python train.py --router_logit_norm=1.5 --n_groups=8 --init_std_qkv=0.0334 --decay_shape="pow"
Below are experts of layer 6 (counted from 0) of a mixture-of-experts language model. Rows are named router (the router's row for the expert) and show model dimensions 192-255. Each number is 128 + 24 x the weight over its row's rms, rounded and kept within 0 to 255.
After each expert's rows: "comes before" lists some tokens at least twice as common just after its tokens as in all text. This comes from a sample of Wikipedia text that the model never trained on. Tokens count by the router's weight.

# expert 32
router [ 74 144 102 126 129 113 128 157 167 113 162 107 121 146  91 155  98 121 114 106 156  93 131 103 138  78 143 121 103 109 146 157 103 110 101 113 137 119 153 137 126 159 152  91 129 115 153  91 141 137 147 131  89 164 148 148 116 160 130  68 145 107 150 120]
comes before: " |", ")", ";", " |\n", ":", " ("

# expert 210
router [ 80 157 111 132 114 105 150  96 133  75 127 135 120 152 148  94 104 143  83 151 104  99 119 149 136 106 114 100 131 145 117 150 125 131 120 110  92 101 139 110 121 104 103 177 138  93 112 109 120 146 162 157  86 168  92 151  99 135 115 152 160 133 121 151]
comes before: "==\n", ")", "\n", ")\n\n", "\n\n", " ==\n"

# expert 107
router [153 119 151 106 131  98  95 149 114 146 139 121  92 159 118 111  84 110 171 146 117 107 123 135 149 119 109 116 138 132 171 108 165 158 109 179  82 131 134 123 133 133 166 120 133 121 131  99 100 114 129 150 180 161 172 144 137 105 117 124 173 149 169  99]
comes before: " (", " and", " |", " is", " was", " in"

# expert 138
router [117  99 118 169  99 151 153 163 118  82 133  75  87 152 162  96 122 109 145 143 125 126 128 117 117 162 109 163 145 110 136  88  96 106 139 148 141 114 152  96 145 145  95 128 116 106 133 133 177 154 114 114 148 105 155 116 169 148  88  91  75 114 113 139]
comes before: "'s", ",", " was", " and", " is", " had"

# expert 59
router [105 132 111 141 107 168 134 176 158 106  91 119  92 176 104  92 154 178  89 164 130 106 112 106 168  99 119 125 112 130 126 103 126 115 151 131 114 112 158 101 153 135  95  98 127 123 120 134 125 121 125 118  96 112 116 147 122 136 110 130  84 154 111 129]
comes before: "\n", "9", "8", "7", "\n\n", "idae"

# expert 251
router [153 137 128 140 111 129 147 129 135 140  89 101 132 127 158 107 143 167 169 185 129 123 133  92 158 124 128 113 138 100 117 109 143 117 161 109  94 153 127 124 165 142 109 100 175 146 151 140 132 120 113 175 100 108 114 121 106 112  85 136 127 159 139 127]
comes before: "1", "2", "9", " Binomial", " Genus", " •"

# expert 103
router [111 100  89 171  97 112 136 150 123 128 145 155 115 172 140  81 136  86 123 140 178 111 107 102 125 119 133 130 110 150 108 121 140 102 132 132 133  82 102 104 135 127  98 106 131 126 138 129 163 135  86 136 112 107 154 119 168 116 136 182  86 123  91 122]
comes before: ",", "'s", " (", " and", " was", "\n"

# expert 91
router [146 108 177 125 184 148 145 137 115 152 128 136 105 116 144 160 162  82  61 110 141 138 125 132 126 128 139 201 149 175  84  77 117 126 155 124 125 155 139 138  97 109 110 172 121 122  74 116  99 134 100 134 130 142 117 124 150  77 116 108 122  95 127 142]
comes before: " the", " a", " his", " it", " its", " this"

# expert 72
router [133 112 111  97 111  89 169 145 130 143 132 111 124 120 155 129  94 131 175 139 115 124  97  92 142 126 123  51 147 154 132 142 134 122 111 107  90 132 194 106 147 130 126  96 141  88 149 138 140 121 135 138 123 102 120 113 129 153 101  82 171 142 114 164]
comes before: " |", "\n", " and", " in", "\n\n", ";"

# expert 30
router [142 140  94  99 128 111 130 127 124 156 136  92 141 143  96 138 123 105 139 146 113 159 129 148 130 157 122 117 143  73 127 131 131 155 161 117 111 156 141 133 115 125 101 109 154 101 168 126 148 145 124 146 148  91 168 104 145 120 126 158 150 147 119 127]
comes before: " ", " —", " Final", " +", " Votes", " Length"

# expert 53
router [125 161  88  98 171 155 126 130 143 123 140 155 162 132 132  81 138  99 139  92 142 108 163 112 102 141 126 103 106 131 150 142 165 114 125 118 137 154  99 156 114 102 178 137 147 113 113 130 127 125 150  98  89 164 144 101 102 174 131 145 144 144 121 148]
comes before: " |", "–", " ", " –", " |\n", " ("

# expert 62
router [125 111 128 120 127 150  97 137 110 133 132 162 113 123 111 137 130 103 157  92 154 106 127  99  74 146 159 118 133 143 161 137 126 141 116 133 131 106  94 131 125 140 178 126  83 109 128 110 143 181 134 108 167 114 137 175 143 119 113 111 164  83 141  88]
comes before: " by", " in", " to", " as", " on", " with"

# expert 172
router [113 132 123 103 109 153 175 136 170 121 113 125 145 155 139 121 142 163  94 177 147 139 117 130 151 119 112 100 105 107 116 150 118 105 143 115 134 124 116 144 158 117  62 135 133 142 101  98 130 158 136 131  83 109  94 157 119 116 127 128 107 150 120 117]
comes before: " •", ")\n", " Country", ".", "″N", "\n"

# expert 35
router [ 98 126 129 120 151 102 117 179 117 105 110 126 148 158 130 127 137 100 120 134 152 104 131  94 165 106 161 119 124 121 174 142 110 110  96 112 105 143 127 100 149 162 153 140 108 146 140  94 134 100 146 149  94 127  96 152 122 109 134 118 134 140 169  99]
comes before: ":", "\n", " by", " career", "==\n", " and"

# expert 190
router [130 170 169 145 166 104 116 165 154 170 152  99 135  96 179 107 145 119 129 158 117 128 186 118 156 127  66 109 115 101 137 123 121 145 103 120 165 151 140 104  80 149 108 131 172 118 140 113 111 112 138 143 116 136 125  81 101 151 130 110 146 169  80 160]
comes before: ",", "9", "2", " December", " November", "1"

# expert 219
router [129 105 141  88 119 130 109 129 124 114 134 108 115 139 137 158 141 109  76 107 161 132 152 127  99 135 166 160 118 147 164 147  81 124 113 107 111 180  87 125 126 110 160 128  92 136  81 124  90 144 126 127 165 113  93 152 142 139 127 133 142 114 151 141]
comes before: " the", " by", " a", ":", " as", " \""

# expert 85
router [ 87 126  91  97 130  97  87 119 125 113 153 144 119 131  93 150  87 107 134 119 115 106 135  79 136  98 129 110 111  87  75 125 147  97 124 122 147 126 136 137 136  85 135  83  95 113 124 140 131 117 167 141  93 125 175 156 149 134 127 157 152 105 145 128]
comes before: " ", " |", " .", " —", " League", " club"

# expert 28
router [151 110 131 134 124 121  95  97  84 115 139 161 110 113 146 158 110  70  95  97  99 124 149  94 104 140 140 153 145 166 114 123 130 127 128 130 153 108  92 154 106 140 126 162 140 104 124 134  88 120 150 157 159 121 148 139 128 103 125 116 168  83 106 116]
comes before: " to", " in", " a", " on", " by", " the"

# expert 231
router [170 100 144 125 124 164 126  96 107 123 160 171 107 103 140 172 141  78 135  98 116 134 168 116 109 158 152 112 156 162 100 137 106 112 106 109 141 180 111 144 141 133 128 164 106 136 150 167  94 170 157 134 113 148 155 108 138 115 134 134 170  70 115 129]
comes before: " a", " the", " been", " not", " be", " an"

# expert 120
router [115 154 148 146 171 153 155 118 125 117 169 160 157 111 183 128 154  91  87 136  97 136 146 111 134 127  88 133 116 150 117 157 103 149  91 111 113 113 118 140 142 148  80 197 107 130 162 139 155 113 120 123 151 121 116 143 119 137 141 106 127 110 136 113]
comes before: ",", ".", ".\n\n", "4", "3", " he"

# expert 128
router [116 145 136  97 107 169 114 147 158 167 155 152 145 110 122  89 151 148 132 174 119 113 132  98 159 109 137 167 119 130 123 124 109 115 140  72 103 131 195 138 138 161 101 107 141 101 167 105 132 135 115 143  93 149  77 134 108 167 156 114 132 151 170 117]
comes before: " |", ".", ";", "–", ")", ")\n"

# expert 215
router [ 96 138 140 130 152 140 154 143 132  89 139 153 133 166 162  87 160 147 135 132 115 120 102 107 150 124 110 116 125 111 114 121 142 160 133 111 129 143 174 122 106 158 141 146 119 104 117 137 136 104 125 175 123 126 114  98 114 156 111 118 134 133 151 105]
comes before: "0", ".", "5", "9", "%", "8"

# expert 192
router [168 136 122 141 140  93 160 154 126 105 136 111 174 142 104 181 130  87 149 130  91 148 156 160 116 116 111 125 120 160 115  86 139 141 149 127 103 111 139 161 116  97 105 152 129 152 111 149 115  95 148 126 145 188 125 186 116  84 131 137 152 153 126 148]
comes before: "=", "==", " was", " American", " is", "-"

# expert 5
router [109 169 155 104 173 124 128  95 152 116 133 161 141 132 148 103 155 130 128 140 158 126  89 157 141 147 137 156 101  98 149 121 128 123 130 119 163 174 138  84 155 128 132 119 174  94 145 159  98 114 122 147 112 127 143  95 119 153 106 155  92 131 140 142]
comes before: ".", "3", " |\n", ":", "4", "5"

# expert 189
router [144 140 158 147 154 116 153  88 131 167 103 137 104 130 116 160 136  82  99 114  84 113 133 112 128 114 105 117 174 179 148  85 159 181 146 143 133 153 140 146  77 102  80 146 108 166 112 102 114 115 136 149 121 101 122 137  98 117 128 135 117 150 122 123]
comes before: " the", " University", " St", " New", " Harvard", " San"

# expert 40
router [133 135 119 121 129 172 168 133 150 124 119 112 105 136 143 140 110  93 140 143 136 127 111  93 168  53 172 125 105  92 123 134 135 133 125 108 121 130 159 116 117 155 119  70 155 125 145 181 158 113 124 156 127 109 123  94  99 145 109 140 123 140 159 101]
comes before: "3", "1", "0", "4", "2", "5"

# expert 234
router [124 142 115 167 158 142 156 156 113 110 120 124  99 184 129 123  87  62 147 127 146 126 151 120 137  90 113 127  83 164 124 128 120 101 129 126  98  95 152 116 134 108  87 141 131 166 182 130 167 105 119 123  91 121 152 116 132 145 112 128 154 150 128 127]
comes before: ",", " and", "\n", " (", " of", "."

# expert 79
router [115 142  86 150 135 120 142 124 146 116 141 137 153 166 113 123 110  86 126 135 154  93  83  68 123  90 102 136 108 145 140 140 124 105 113 127 132 131 150 131 138 132 130 103 108 124 148 121 161 132 125 104 121 171 107 147  70 124 122 123 139 136 134 116]
comes before: "\n", ":", " (", ")", "\n\n", ")\n"

# expert 11
router [170 178 144 111 163 140  86 106 163 125 157  98 154  98 110 144 123 114 118 159 138 113 120 116 160 191 144  87 128 116 101 126 137 152 124 115 112 149 136 122 157  98 109 151 138 109 114 162 167 181 153 126 111 130  95  74 148 152 114 140 105 131 142 173]
comes before: " ", " —", " .", " −", " +", "."

# expert 2
router [175 116 110 118  94 120 140 122 122 153 115  99 149 148 134 154 111  88 184 101 113 151 185 124 125 177  75 113 174 147  97 137 126 127  90 139 141 109 108 163 101 108  97 186 122 125  98 130 163 140 121 118 145 122 150 135 118  84 126  92 150 129  83 136]
comes before: " was", " the", " is", " and", " but", " a"

# expert 255
router [137 123 168 143 132 130  95  94 113 138 151 137 172  97 145 127 125 123 114  97 112 156 161 158  95 167 119 139 141 144 122 119 128 118 121 114 120 118  90 148 121  97 103 176 104 123 139 162 108 151 117 147 146 150 154 121 145 101 115 148 161  73 154 154]
comes before: " be", " not", " have", " been", " a", " also"

# expert 101
router [150 150 160 120 170 150  99 150 116 144 136 134 143  88 111 155 149  49 122  82 140 130 145 119 103 143 127 148 141 162 102  86 127 124 145  79 132 183  85 153 101  87 123 155 112 140  91 112 115 171 134  92 132 160 103 137 122 102 120 170 146 104 107 140]
comes before: " the", " a", " his", " her", " their", " its"

# expert 208
router [103 124  95 162  85 100 122 144 137 125 137 130 134 140  94 140 124 126 119 132 112 166  97 112 111 111 100 135 170 124  68 138 142 156 118 152 139 130 155 165 108  99 122 115 149 122 142 108 128 144  88 153 117 115 159 158 130  96 147 158 101 132 132 119]
comes before: " ", " USA", " The", "-Star", " List", " •"

# expert 1
router [148 122 150 130 118 157 137  79 147 156 102 144 117 107  90 179 156  79 127 175 157 172 136 141 137 125 140 100 129 165 114 142 136 157 120 119 113 169  87 117 128 116 152 130 168 131 154 116 130 100 140 190 106 113 150 149 100 108 135 137  80 155 118 135]
comes before: "|", "-", "==", "===", "The", "In"

# expert 205
router [107 115 133 123 161 121 158 117 126 118 115 137 146 103 172 108 164  89  91 106 121 118 111 154 144 101 139 143 103 140 121 167 127 172 120 108 139 139 133  93 104 133  91 166 160  87 121 178 144 116  88 172 101 127  91 122  86 165 119 111 133 117 157 136]
comes before: "°", "8", "9", "7", "0", "6"

# expert 116
router [133 134 163 117 154 132 110 148 107 109 157 137 149 142 163 115 148 129 120 141  75 116  97 130 129 129 120 157 107  96  96  94 127 157 146  93 100 114 130 112 116 115 138 169 110 126 121 159 149 105 118 137 169 132 111 139  87 115 117 110 157 151 156 126]
comes before: "0", "9", "s", "th", "8", "7"

# expert 134
router [ 68 134  90 130 130  98 155 151 163 135 157 117 122 177 116 148 117  98 165 145 168 160 134 100 155  72 139 114 125  89  90 144 168 108 100 146  90 141 157 129 136 147 126 113 148  96 157 113 126 176 120 106 102 116  84 113 149 131 121 127 134 142 104 131]
comes before: " |", "0", ";", " |\n", " (", " Award"

# expert 133
router [158 141 162 135 114 102 136 107 108 158 138  83  91 131 116 119 134 151 145 171 108 127 158 121 158 132  92  91 150 130 154 146 134 168 137 127 102 120 127  96  77 111 110 152 125 110 124 158 113  84 152 138 158 116 131 117 123 121 124 116 157 126 101 145]
comes before: " ", " and", " which", " The", " ISBN", " \""

# expert 144
router [ 92 119 144  94 159 146 133 153 127 171 136 145 122  84 147 120 123 127 170 100 113 144 139 131 157  90 120 127 127  76 104 134 120 145 153 131 115 143 167 140 136 142 107 124 149 127 156 144 145  98 130 158 112 156 138 129 118 158 101 106 158 129 145 127]
comes before: " |", "–", "th", "0", ".", "2"

# expert 153
router [148 112 144 117 150 100 144 135  90 148 126 112 108 163 106 110 146  94 150 160  97 111 166 122  96 153  89 123 143 155 101 109 141 185 128 154 116 104 162 141 111 145 117 167 131 133  96 133 154 110 116 123 172 131 131 150 144  87 144 139 141 122  90 151]
comes before: " and", " he", " the", " which", " but", " it"

# expert 141
router [160 142 131 114 110  90 122  99 106 157 141  99 109 142 100 167 122  77 153 130 128 140 160 159 113 177 109 136 158 135 104 117 110 178 104 164 132  88 141 127 117 115 106 136 152 133 116 131 134  90 144 102 181  99 174 133 136  88 135 145 124 120 102 137]
comes before: " and", " but", " which", " with", " including", " the"

# expert 92
router [130 108 115 158 130 109 109 106 114 129 151 134 151 110 118 169 133 110 136  86 120 116 143 111  85 143 166 143 105 155 131 133 100 119 110 136 139 108  89 174 103 127 111 154 107 108 124 100 103 148 138  83 158 132 119 192 153 109 118 145 150 105 175 111]
comes before: " the", " to", " a", " that", " as", " in"

# expert 39
router [121 135  87 117 121 135 141 189 132 142 131 165 116 158 125 120 118 100 128 134 103 116 104 108 117 102 140 110  98 109 159 118 122 135 144 113 126 132 147 116 110 131 141 112 157  95 135 137 120 136 148 140 127 137 121 109  80 148 112 129 122 149 159 123]
comes before: ":", " place", "\n", "2", " /", " Apps"

# expert 168
router [121  95  84 143 126 180 161 167 108 102 129  89 110 130 126 101 116 164  85 188 148 137 114 132  97 126 124 127 115 101  92 130  92 132 141 147 138  95 144 109 133 141 129 129 120 108 147 142 142 167 158 122 120  88 107 116 126 143 146 118  75 137  86 128]
comes before: " of", ",", "'s", " and", " (", " de"

# expert 196
router [134 122 186 141 141 128 104 110 134 140 135 134 148  99 144 132 147 124 109 106 153 163 171 121 122 115  87 128 131 109 105 111 120 137  93 107 139 150 120 119  92 129 106 173  93 153 113 147 108 179 129 128 152 128  99  82 127 124 120  95 125 131 140 156]
comes before: " the", " be", " have", "8", " make", " a"

# expert 184
router [110 139 119 164 135 166 167 132 140  72 120 134 141 164 135 113 116  70 101 145 132 138 141 146 148  79 127 121 108 138 111 148 113 112  96 103  98 107 140 116 144 125  89 123 147 151 161 145 149 124 111 107 116 119 124 113 117 164 140 112 115 140  96 115]
comes before: ",", ".", "\n", ".\n\n", " and", " in"

# expert 73
router [104 120 145 121 142 134 113 125 113 100 146 134 108 162 135 118 138 156 125 142 140  96 129 135 146 115  91 127 109 103 169 166 123  95 115  97 114 142 109 113 120 139  90 140 110 118 122 140 112 104 121 158 125  87  91 131 119 166 111 117 138 150 106 128]
comes before: ",", ":", ").", " (", ")\n", ")"

# expert 71
router [ 90 138  81 110 156  83 107 120 108 169 141 137 139 158 120 171 111 106 147  96 152 126 109 107 110  79 160 113 111  94  76 109 150 104 102 131 104 139 121 176 125 100 119 114 184 101 130 157 137 147 141 184 109  95 127 107 136 120 121 104 133 136 152 123]
comes before: " ", " —", " Total", " Apps", " Goals", " |\n"

# expert 94
router [118 122 140 112 119 150  91 118 150  98 141 112 123 112 156 100 133 110 118 126 109 137 143 117 144  95 118 115 127 148 125 122 145 160 105  85 105 115 126 115  71 151 103 117 125 101 119 153 153 123 171 150 146 126  87 136 137 162 103 103 132 141 101  93]
comes before: "6", "5", "7", "8", "4", "3"

# expert 161
router [152 138 120 125 130  98 174 156 152 158  98 122  99 130  99 124 166  94 126 103 142 119 123 118 133 102 103 166 136 141 117 133 126 156 154 120 130 144 128 146  89 116  87 128 115 182  80 156 101  82 143 102 158 149 102 148 130 155 104 157 149 149 133 166]
comes before: " the", " ", " U", " United", " New", " Coordinates"

# expert 175
router [118 110 138 170 136 155 142 102 127 100  99 140 146 148 129 127 136  78 112 118 101 127 101 152 135 128 119 186  94 127  92 179 122 165 110 129 129  92 142 123 162 141 107 129 166 173 146  85 149 115 136 102 105 144 163 137 130 140 155 122 130 118 121 146]
comes before: " of", ",", ".", ".\n\n", " in", " was"

# expert 212
router [120  87 151 122 126 122 135 149 126 145 113 164 111 113 155 136 142 145 100 131 139 120 148 125 117 110 150 127  80 129 125 180  91 171 147 156 136 119 109  83  98 151 134 160 167 105 130 145  87  96 130 120 139  81 132  91 119 145 118 121  94 139  80 134]
comes before: " ", " –", " office", " January", " July", " December"

# expert 22
router [125 118 154 112 139 106 146  84 134 110 129 144 127  92 119 166 166  58 139 182 126 136 146 143 144  78 117  96 120 126  99 109 131 162 120 102 105 137 109  99 137  88 129 133 138 154  94 126 119 101 150 164 128 136  95 137  92 139 111 104 100 114 105  90]
comes before: "==", "-", "The", "===", "In", "|"

# expert 58
router [134 154 120 114 116 155 127 162 138  89 114 200 162 142 123 128  94 112 152 131 145  82 133 142 147 124 128 100 100 135 115 148 113  78 132 113 181 115 133 125 139 138 202 125 137 136 118 164 142 143 108 165  79 123 188  90 104 118 123 145 139  86 132 117]
comes before: " ", " /", " population", " Turnout", " %", ":"

# expert 24
router [148 123 111 105 109 134 172 156 146 135 103 159 151 154 140 186 100 130 149 112 144 102 126 107 142 119 118 136 118 158  63 159 151 141 142 151 182 103 113 136 155 130 151 122 123 158 140 137 130  97 123 162 100 142 107 118 104 119 114 146 126 113 137 127]
comes before: " ", " population", " village", " district", "%", " −"

# expert 235
router [132 136 145 128 122 112 119 102 123  71 159 121 158 158 134  85 127  78 125 143 110 118 136 140 152 125 123 126 137 103 149 150 156 166 118 125 105 114 157 123 129 143 140  58 180 162 179 102 154 136 110 101 137 133 163 164 129 143 193 105 151 100  95 110]
comes before: ",", ".", ".\n\n", " in", " of", " for"

# expert 145
router [ 98 170 137 153 158 138 156 129 129  85  98 129 140 132 149 107 125 140 117 153 135 131  88 140 155 111 143 134 100 148 103 138 134 139 131  98 138  92 154 108 114 112  95 104 158 113 117 188 144 103 125 156 131 121  93  92 124 145 116 116  98 130 146 103]
comes before: "0", "7", "6", "8", "5", "3"

# expert 154
router [118 142  86 149 110  98 116 158 152 108 108 123 121 108 129  94 141 127  91 155 127 130 108 107 135 101 108 110 149  90  68 113 132 154 125  97 109 105 128 119 124 133 145 131 190 119 136 163 146 122 118 135  92 115 124  85  89 155 101 127  86 121 120 147]
comes before: " -", "2", "9", "1", "0", "3"

# expert 21
router [128 104  86 124 115 100 129 188  99 160 107 124 125 122 148 148  90  82 137 107 136 127 154  88 138 137 129  98  99 128 158 161 155 127  72 147 112 118 114 120 119 128 139 108 118 136 132  87 130 109 150  93 130 118 143 160 119 131 142 120 153 127 129  89]
comes before: " in", " on", " at", " for", " with", " of"

# expert 195
router [108 161 141 138 123  88 135 129 125  92 145 147 160 180 153  90 133  84 140 128 112 138 133 130 159  92 121 130 117 120 117 160 132 181  81 112  90 139 154 110 160 131 142  97 166 111 160  99 129 110  97 136 112 170 102 160 100 144 141 138 139 143 103 159]
comes before: ",", " was", " of", "==\n", " in", " for"

# expert 80
router [ 98 137 124 127 176 133 154  99 127 135 123 100 147 127 166 114 141 174 130 152 127 115 114 130 122 108  99 178  95 123 127 146 108 140 116 103  95 135 111 120 106 133 103 119 135  82 110 127 148 140  93 138 128 100 117 119  78 151 101 103 149 142 151 137]
comes before: "9", "8", "7", "0", "6", "5"

# expert 115
router [121 135  94 168 120 148 138 103 124 124 126 146 154 117 173 135  88 146 159 139 134 114 127 116 116 109 100 169 129 103 138 149 143  96 107 122  95 128 122 115 131 134 149 115 132 131 126 126 158 115 112 111 146 133  88 116 123 147 130 123  96 128 125 141]
comes before: "1", "2", "ep", " Party", " |\n", "ublican"

# expert 33
router [127 129 143 136 164 150 157 110 129 183 142 106 113  96 169 146 133 139 121 143 129 143 105 127 144 104 146 141 146 122 111 134 142 155 145 125  97 143 117 191 122 149 114  94 144 109 113 164 167  76 112 176 150 102 115 131 129 162 133 125 122 143 137  83]
comes before: "1", "0", "2", "6", "8", "7"

# expert 223
router [ 97 182 154 117 143 152 135  84  98  86 115 124 131  96 177 136 150 127 150 104 120 134 133 130 140 139 147 104 118 104 103 148 136 119 103 105 135 149 150 114 134 154 121 129 166 105 159 118 109 107 120 137 173 115 101 131 108 156 111 106  98 143 150  85]
comes before: "1", "2", "3", "4", "5", "6"

# expert 12
router [ 97 135 103 137  88 102  94 143  94 138 148 162 153  82  89 164 111 156 126 104  84 133 162 108  84 119 139 145 149 162 151 120 119 147 127 129 115 108  97 144  95 136 138 133 116 118 121  87 124 131 160  82 138 121 112 187 138  88 112 149 157 121 120  96]
comes before: " to", " in", " the", " a", " on", " by"

# expert 15
router [174 118 113 174 111 155 146  69 134 126 146 160 136 142 123 125 109 101 145  91  98 152 140 138 115 163 118 120 148 125 114 162 133 114  97 145 135  97 106 116 166 170 107 140 136 156 135 185 112 151 134  79 117 138 146 123 101 105 119 124 145 123  90 148]
comes before: " a", " the", " not", " also", " in", " located"

# expert 207
router [127 150 114 152 105  74 128 129 129 113 120  87 149 162 124 148 157 104  98 144 111 127 106 148 127 121 121 129 155 112 103 132 140 141 138 169 139 162  91 135 176 114 113 141 166 136 149 152 138 125 128 114 125 131 156 143 146 106  96 116 118 141 119 173]
comes before: " ", " Born", " Died", " Years", " Preceded", " Succeeded"

# expert 148
router [126 151 114 121 130 141 151 147 148 132 131 121 131 124 124 176  92 120 136 127 129 136 122 136 116 103 159 164  97 136  99 162 108 148  99 134 138 118 151 148 153 149 113  97 137  88 142 123 167 120 142 174 100 123 105 131  83 168 154 117 133 165 131 127]
comes before: " |", " medal", " |\n", ":", " electors", " place"

# expert 83
router [128 110 137  93 142 177 161 111 148 101  77 146 142 152 134 122 153 148 116 140 117 105  96  96  99 132 121  96 106 125  91 130 148 147 132 105 150 129 161 124 166 151 140 119 154 161  89 146 172 135 131 174 136 116 142 113 150 121 127 116  97 149 156 125]
comes before: ":", "_{", ";", "-", ")", " ("

# expert 89
router [ 96 114  75 122 137 107 138 152 108 134 155 163 113 193 101 170 114 102 128 134 124 143  94  74  94  53 168 122 106 107  99 169 153 134 106 126 109 111 143 164 112 146 140  93 126 123 161 108 105 139 175 150  99 116 114 136 116 109 143 109 137 170 124 134]
comes before: " |", " Cup", "==\n", " League", " |\n", "==\n\n"

# expert 110
router [ 89 116 139 138 121 136 108 132 147 103 152 131 101 168 109 112 118  84 174 123 126 139 127 102 158 103 127 133 139 127 105 138 169  80  76 111 123 150  88 129 159 155 125 122 124  70 119 119 131 154 133 153 123 148 138 121 126 167 118  91 165 139  97 123]
comes before: "–", " ", "0", "3", " in", " against"

# expert 200
router [109 154 122  98 165 118 157  74 109 100  94 137 118 101 152 131 123 130 138 116 129 148 132 128 131 110 128 103 105 102 125 113 132 146 101 127 146 144 118 100 135 147 124  98 165  88 135 159 124 119 134 123 130  96 111 102  87 158 115 106 101 117 129  90]
comes before: "1", "2", "3", " |", "0", "4"

# expert 109
router [117 133  99 114  91 123 136 122 170 110 108 158 119 150  96 121 168  98 110 161 133 139 117 115 116 132 108 117 137 139 128 109 124 129 143 134 148 128 125  94 144 112 143 154 160 117 128 109 139  87 159 157 105 165  85 153 114 110 154 119 127 157 118 127]
comes before: "-", "|", "   ", "    ", "     ", "Representing"

# expert 38
router [116 127 194 140 148 124 101 130 135 106 128 114 117 126 126 142 100 142 142 151 102 159 144 162 140 160 119 126 118  96  88 153 128 115 131 120 133 123  95 112 132  95 155 157 120  85 107 126 139 126 115 182 158 150 184 142 151 113  92 129 120 109 145 140]
comes before: "The", "==", "-", "In", "===", "the"

# expert 66
router [111 156 141 120 151 138 113 117 157 151 132  98 126  88 147 100 138 113 122 158 176 142 129 123 173 122 145 115 147 100 117 120 122 136 118 116 139 128 120 122  88 132 149 105 164 102 114 148 141 110  86 191 137  94 139 151 138 151 131 149  68 127  78 143]
comes before: "2", "1", "3", "5", "7", "6"

# expert 129
router [163 147 155  94 113 141 143  96 130  74  87 110 151 111 126 120 165 128 138 146  93 143 121 135 166 158 121  90 112 119  62 131 134 181 137 131 152 136 143 147 155 119 119 122 184 165 135 145 118 100 140 171 116 111 133 118 160  94 123 146  92 143 125 110]
comes before: "1", "2", "4", "3", "5", "6"

# expert 49
router [107 153 149 138 104 132 129 120 173 118 101 121 106 104 165  98 149 118 142 153 184 147 115 118 123 131 146 128 134 104 131 137 149 172 113  90 137 141 158 116 120 160 154  85 153 122 101 151 125 128 116 167 136  87 109 122 159 152 137 129  61 142 101 102]
comes before: "0", "1", "9", "5", "3", "2"

# expert 25
router [115 151 112  93 155 115  89 122 145 148 155 146  98 115  85 140 118 100 112 140 105 182 103 110 138 166  96 107 136 118 128 137 138 146 143 133 111 161 135 170  96  98 135 129 168 110 132  88 130 146 133 168 151 147 114 153 119  99 111 116 154 138 133 142]
comes before: " ", " Gold", " Bronze", " Win", " Loss", " Team"

# expert 152
router [118 145 126 101 152 158 137 140 154 172 128 107 126 111 163 128 105 124 156 161 106 169 148  99 143 145  84 112 148 117 111 132 123 134 129 160  96 156 132 144  81 125 128 126 169  92 137 116 142  84 108 171 141 148 124  94 156 142  98 158 114 151 124 182]
comes before: "5", "4", "6", "3", "2", "1"

# expert 156
router [104 152 139  91 125 128 134 129 123 115 170 143 130 109 127 133 139  82  86 107 134 115  81 111 167 103 127 113 132 129 160 128 101 124 114 137 129 160 147 139  80 139 125 121 137 102 121 158 129 170 140 144 119 154  89 142 111 115 135  87 124 135 139 136]
comes before: "–", ")", ")\n", "0", " |", "8"